Weights of a small mixture-of-experts language model, trained from scratch on English Wikipedia: 49.1M parameters.
Below are experts of layer 5 (counted from 0) of a mixture-of-experts language model. Rows are named router (the router's row for the expert), gate (a neuron's input weights, with its number), up (a neuron's input weights, with its number), down (a neuron's output weights, with its number) and show model dimensions 0-159. Each number is 500 + 25 x the weight over its row's rms, rounded and kept within 0 to 999. Numbers have three digits each.
After each expert's rows: a language model's description of what the expert responds to; "comes before" lists some tokens at least twice as common just after its tokens as in all text. This comes from a sample of Wikipedia text that the model never trained on. Tokens count by the router's weight.

# expert 35
router:534478520488493533527472477502517508486476485510536472503494481505531505531504490457525510533446505527491464559523561484475560514482500526524504519504459481454504515496522536546483517527518436509471530507516486511486534466523468486490496553498467500514489494501480516481543501485507532528507459512472482482488525540532549461520537489521473499508492464541531497510514514493470486513457466464517476511523505501501543491471511508545488504507540524475495503483510485501525512510512484
gate0:481511472526493468537477496503509542522482521496520482523515508494530492506482526521523502522521509476549489504480477518472550477515495499455493505512461536471493492477483528523500514508505482494506467539488492437479454500476447500497420536529501473491522488494512507514483499550532515517510482506543500502493505525505495475511471529540477506457481466499503498520459532521498508514502497501486456551492514471514493421506502456538495516484466509532482452482489509536500477481551505
up0:473509463492495450520499499517514536517481508494507481509525517486510495498477526523521498533529498469545494489463459499495516490514489500488486519488471525452497491488477519530499530484502479498518456567515505451471450491486466501464432559527527495468504501500510504502498519538528520504526471538535483499496515527512507490512484517502460505456482470516509501537468518538514520529484502495473480542469528456508494430492492471559509500482492492535490461476498493532517480488545523
down0:497528518511498520557464499495480513501508525477524513510511536490549481501483522512467446492487505517461497480518479509472462489540509465549461512484521479481474456508515468476494518474495526497500508471500487495488448535471484506511470464518471504508518469445469496522498472501468494491523521509518516519511467511530487493495536484520461511506568496443489554489527493551471548495524496523480534510478444515548516516464507523492501484492484510498488512517536494491486488495551462
Description: Verb endings and prepositions
comes before: " the", " a", " to", " by", " that", " in"

# expert 5
router:482500485490473491484485533539509480487462482515494529510483472538483510480491511546504483479507479495512506533513521555526476471492513465508510520512486530479529505514498478443496528508474517484440474560489499513511488531484479440495524504511489474467523521530526523511510540505476533513492471488494489481491474494495541486512461571494475513532467485539493518491513531501505476523491456487560533511574468500515496453494484534515520480501518553537544511487497507521498486491490501
gate1:514475541473523487478472501521499496491520457491466528525484447482540493537513505522513454484538459474493467487550481486503536495508482513495475493511498463525472521491492505488523517501487490509479546466515516527497528523484501510550513519548500440522496506508513500493558468540477509550469482507498531531520478510501506516503488506488505466530446492541464478498447517492494526534479494510498505489540501486533516483550505528478500522530523533480463518539549527499479501514537520
up1:520492506495475528497511542472535515469559505501479518507492440499495479501513509513502470469492494498506468471514465505488555508478502538520491528522497483522464543444512508511545500531501494506497509457495538485506502480489524505495495484519510486527492529494503487476522514548537509540481498452491487543485465486475520493490473502478502486502467517527458514492497506531437555520442498484497545496513465475496506500533505524487477532504568517548521491528470481498501457546526491
down1:501505503484507501491475476490483516471472480509505482495493455473518439482482494505549459482485538488512503499479436491531464519539464499488552537518478501536502481485521499499503521510475501486485502507511514557481518523465511498499524495493493496512548532513499495522501544569532510476515489494466514476481517484511494552434522501491507491520467528499478495468507499519508504503526497483489516485509508508459523515494476535560504506513560461457489506502490467563477558531520510
Description: Common noun stems
comes before: " of", ",", ".", " in", " and", " to"

# expert 58
router:516492472464500507504477517536490487526469521464488480447512475502514539510482465510485490483547494496523534497502526470455506460515521526455484453477503499466536504488524512508475441510518450524484524505506522485504502485475446521492514522546464522474496476496531471471508512458478476520505506512497534494440494511463499533489497457485504486485488477485509476515492494514502501518540487489541568518554509510484521523479527512501532516480515544491449509473500518553510542499506509
gate3:517544518439457490517490502514505475539501533519491492495526457506524498444517485496506495494512535475468465475490492475489512511500498509469515491468481528535541493523505475500493510497495515448516535457481474493498473496466484529566453516496437467496503482468455482502473514482533503481483499456495476509458500491515497471525522493472501479478496460503452509483519504522467505496484531500546478456506508470528512521492511508503537501510454500471483527476435521515466537467505500
up3:533492490538501471521543467490505514481479492501514492485504526515442465504501532496515545499498512501548507516480498524508473502515525475477501440513526464449492490484474498506499497498508485514517495501522528510478541531522487433481515489510536579454531516511521507530523499517481508507514469509470529500543494522525512464489473466514494485521494550517546491516476507501476456474511487462446540505515482530478498519514496489497527511492563504527550504541514524502543511491484495
down3:492507501522510484518530518486501516506508487538494514491440574503494493505502502526539479534527474462506526508495502502493533473481498470476529520494475531507521482496478466540509485497466492520493457533449510502483530496501494476509501514459525553477443508487517484496468447519510530499516462526503511519512507527495526480507517486475482539490532507531440450488501533492512498512504470512504506512506471457498551519465536486497465482518588477515471507500497539504484473526528524
Description: Surname endings
comes before: ",", " |", " (", "'", "son", " and"

# expert 14
router:504484463500498519450495487486527518537507503477532517518489546517493487465461492517480545477491498505440483485492503467516480536561517498457519492510507511503478530509543494481471494495504530499437471512534491502460479450467508491487543496533493503548516494485535491516484515532479484520518515492473515466491497465497483486499499496503499485490523489489481532518485502491510461516503457451455500510493508515500488484560472547561511539487474477503522448495477481447546519488487477
gate1:495502511471505484527526489523502526442465490519450510443521496518496497528525506454518487505530520514532504511517481519499491488424507526506492489447491509511532520466495490530504486532509520536526530467500469469527522499483490493514472498476543488487507487552526478532486507471537514506475477497520493500522468518532522502516473485479489529504481494505536467495481489517473494535491504523439511519469512450507516504453493476478487481535504463532412516520456501491497456502508487
up1:545464479491498467490466476525514527498460493536451478449528484512504478536519487495504489453532532556480469512501478480510515472463512510495501466464472553532537557498552490512521502540505490540536499492485456502537509475487515516506494473519541516472487526552511499519515457472519505510437505507493512522500466516498500474483507483509522534529482512488544505521477501484466450521479512507470537480453499489506531510487505495504461506504521472511475486485482513508503494504491463
down1:502518534535516505539513538531501505491473489505471481487470519534473486502494448469473428517499495475496556521462487506527491498512503516505488462504509484501495471536463562506523516507500494486515503492475503458511486533530487505429534505468510477506504528483487497472483474486483512515504515525478483489464454496476524482483528491518419480488461494496512513519495483445483493496475454466518522486492525491509481524510486505516485532573476498502472549533502492474492466517493521
Description: Codes, markup, foreign scripts
comes before: " |", ";", ")", "/", ".", "ş"

# expert 39
router:474500511496475506473493457487519497500491463542507562494476458492498511517496500513517503469492509484509540504458517512523515506516471463471464497525481484509483503532446464469469470526497541459499458477477464492559523487456486485526524491491502464519510512480487524455476491490468493512499492517483550466487484531546485463472479484502517474527493511495518536464537536493473509475458512517472522535488479554514498518463508500536545508530502453487514499519502525458532495480487508
gate2:565468535514507493518457459473480464548495477501518511516536517458547475468537452515456466507526461526472492489506478533482531470453515482526527454493507512498472508510499505523493464525518536498516490476551486520505526510475481463528518508499489496516492529509481511543468498528515541509510502496485456504470528494503469512482525498517469494465503520455493458506526507498529497487525480504495515496496482510497552488468543510500506456463464464506515494470452526486479524488493491
up2:417530456493486510473542531536498529456531513494483497488486492529454517532466538498548530497482529450530530499499539478532474526545483500485474535510501489489519493493499482468485521480474478485489523529445500469513486499518518531483491495498500509483505476502514474476507498472501450488500512491504534501536463487494531484522493509479520499519512481573509531488474497493473503524472513484511487497510506511496455530539468492489481542541518543494490509521560477506523497544514519
down2:512490493522562533497512448544509503495478445516523511498444494513454515460519554489507500499489477487520487448510515506517509547528546480542478498491513507487493509485485505484496495525481468544511519515463490529457542514510506461505512490513494486486473491501482493493484487459547495476519501488441509487523508486491487491489514527567520458516491483484523479507561515446493509528504471498500484465518499544487507539508517475490494467481482466512523496472514498515510513483508572
Description: Sentence-ending periods
comes before: "\n", " The", " In", " He", " It", "=="

# expert 10
router:477491470531520505446478520467521513512521487473488492486472476500529489473493517530444497502515516529461462470511516486501434521463522505453494505510535470484465489542517500478472461493486542518499488510529463490476474506525500496468516500515484520551520500511524452472479513498524476532512512508454518486495500440492490501540522488498533490513510527499522509458488489481505480533535457480490515475456522511501490500506488495469502556505489512460521442549492500512538548511475477
gate0:480549495519509493494477517501524519496463542514460545480490499492496531497499487498498508484485521503461489539484478546462465483477464450527454463483494478463550486505492499533526447494507458527493490484510501484486507500505499475485490461520509546489536510540487487463524514471486490501536494555455516517491445489504486536525468497540464509464487485513470487448514517485502512549516521513493532493508493461444454506462518484487476516494520516507462487514504506511470487526528481
up0:553484515482464521521494456527480538535533478507494443507554495527506452501488494540476488509544455511536521467501532455532533488498521533502525510517475485507444496476496491481498506488505507460487495503475506532498517522474489540497498529523510464535455528483501490549483478479500493485504513443543468491510529533517529521484522511452534512528513519470513504534489486525507472499494509516510468542505554496545517450534489490508521500479475500533511502517473497489523521495487505
down0:494470474526517491521473492511506495524499517492545486488538514511495504502518482468523506492510503557507491536489499533520508487502494427498544517462464529499503510496526477556475521518511438533489488503532501519479476513515499513493483540565463457504515499496502507544502503535466546536478567489524472500496525497471430508468493501467471520465468524467506513486518485488482478515521490506478506509523503488493538453511499513472537481486488470497493486499450497463517547522509510
Description: Sports tables and terms
comes before: " |", ";", " 1", "'", "–0", "–1"

# expert 52
router:490502457484519500461480492476533514528479513457534517520476545540490493442478491521485515463508506487430501507484513482536472538572497511458499491516504494516467503491495497465473496483510540479455488514546484517461470464478515508472543520539490509533494517490512503506484512532496506493532524490462516456495491456509487490503528486505520483526520491509476525515483519473521461543509456469477521517507488520502481503551472540530513537505477491502527471488479462499546513517494471
gate1:481520535490445496525460499504485508483505471495499534523466503471479492575478481496486530481493517493505494547528532488513537489477481483507503504479486549498515506496507471524578517509508474509512497536469527482513497490538494529513500491481525468445472467482505525487490515510521531512522537501500475510510513485447522507512506546487517513480423500517537490508478501535463528550540532522494491486488492468532521481541513490534512458501487496492505525477549528514493499486536537
up1:510515493498548471495510516444496481475491515511498560505541521511506504468499497526557473474552490449517502484500482518499507478495485518483486491502502488483488545505464524487487505448523505479478514503505487517469524513490527488528512524514510494471541511511529471460532497490523489511485487495532461464515468484535493512489498457523517526491518489426507492517492524511478482524458528484464476469470464510488524589509453540470496473481515497489458482509490484472526512478506451
down1:507490512516499539441514551499500508499424522505522503512512505515501507491512461460499490551508484490469501484482514525457531514499529477494517520519468519494489519516507498483449521491535524535505479461506512518473523496560465497543514531493479507501507524521517541483448571491483484507485448526456491518481514486506539515500496498528514460499535482482488492458515492499442534506530463510509501509494451501527497516494499520498512558480515516544515529486513519451515490484500511
Description: Scattered names and spaces
comes before: "-", " |", "|", "S", "'", "/"

# expert 30
router:508480544471511525533526523474515449517455491484538483505513510513484494469489492475526516450498549468540469531549499489514549484510483472494490509503489486467486470514491475554553491523509543474494531521499493515449551495521475476476505539518520532488521477569500496526519514515504516527498490496470510489526529518531498465496481527525461474496463521492479497476545523521508470481537461512480508498493521505507504482448503511474504471515509479505512504486491488504450452499463485
gate1:493479537516510505502534472498486476490502511528542473458543466518544540504492511478495528500500474500512505506515500502483504496485496491491504518491448487465517481479493445476499478553527482515475527552483523550533524510509479540481516512540486441453518506532508481536502496460482535461478523485490520448512540495527509504506485507488488447507498504498540493512507510536510501464543502483516501490519469550491484520477555510499505508519483510545479501535480488483538464485441528
up1:479506474512493477496471541519488517495472500505471506542478530517451488481529481560519479516511519465527494483485495507506493539519520482498502454509525512549489502521500525528510497456465497481480494438501484434493480512484509475484491478494538541532498506509489504485495516532593500475522478514516499544504459482493508466525514473475501512519493505526455514482486480467517495523456528505523516506498528447513517468494518484507503498480504487439488528517520509552464498545534498
down1:512517524517448500487510471528457494479524467499479465505483506507458552505533485520527522508464522466471491532569480502514540505533478491482509523495494514561498482508476539483461520517497485491534485530476488544505483499495532510493511451484480506530491467514509498488490495511530453514552521459439511490522499447482490499501521503525497475527515546500473467543479501497483515467509481507478496537523457531542514516525534509507504506510483466541469486533469483500528516487506509
Description: Plural endings
comes before: ",", ".", " of", " and", " in", "ion"

# expert 20
router:484507454485520508454501471485531506542491504457531505534493536540509477477473495523466531481482516495438499497486505485525491528568490496464516495521510507512471525485530507483470523493503527469457455518543478499443477471465499495472552482550488498525494500476515498516481500543486496509526523483465506463513485456510483480504513495527504477523525503512465534533495501476519462520489471479468487500495501520490489486524491543547515542499478465484533456489480467481535526514490470
gate4:503463514528479493490497521486465467478551517522482511491519460476529490507495472472465477501494511493536515502473532549464475507498509511471441487466517507484471517533473485535488507503516467537464490564471532491487501509503480526483485516473488525531546528517476540523509456494478512479498462500495446480493508514511507500519470504543490508516542500436495475500471501503497542523499480502473470474514492416445465530503523492471499481494511481510499459540505513501510509481511499
up4:520462496495508507457532501455478481495478508529520516504517466500499477484509495481529500497486491528535499495485512492530503500475491531524502559500554488487527496519494532544477472493458487510514486505471531469525476501580494510472504504516537483529521498502457460468527512511530501523523492490510468539473475493489507538476479482512480537511526506486503511490535467522510495547469535503483513528454514454485506527510512536468469486451515488487532482508520525562523531451552489
down4:511507516492507475521509497476493482447490489547519515469500467496528471456511418491472509465507466477534434517484490496521459506457519491492523500487540523522473520501479477503495490501502483488501521455484510476484536523506497522551507469497505537490481482527493470506536525494490494500560463488494578501476452496481513449481476483484468482516478520506468475521497502491478551508508501496485481507545462530507529501498487503495495475539513491506521493531568509491505520507495529
Description: List and table separators
comes before: ";", " 2002", " |", " 1", " 19", " 0"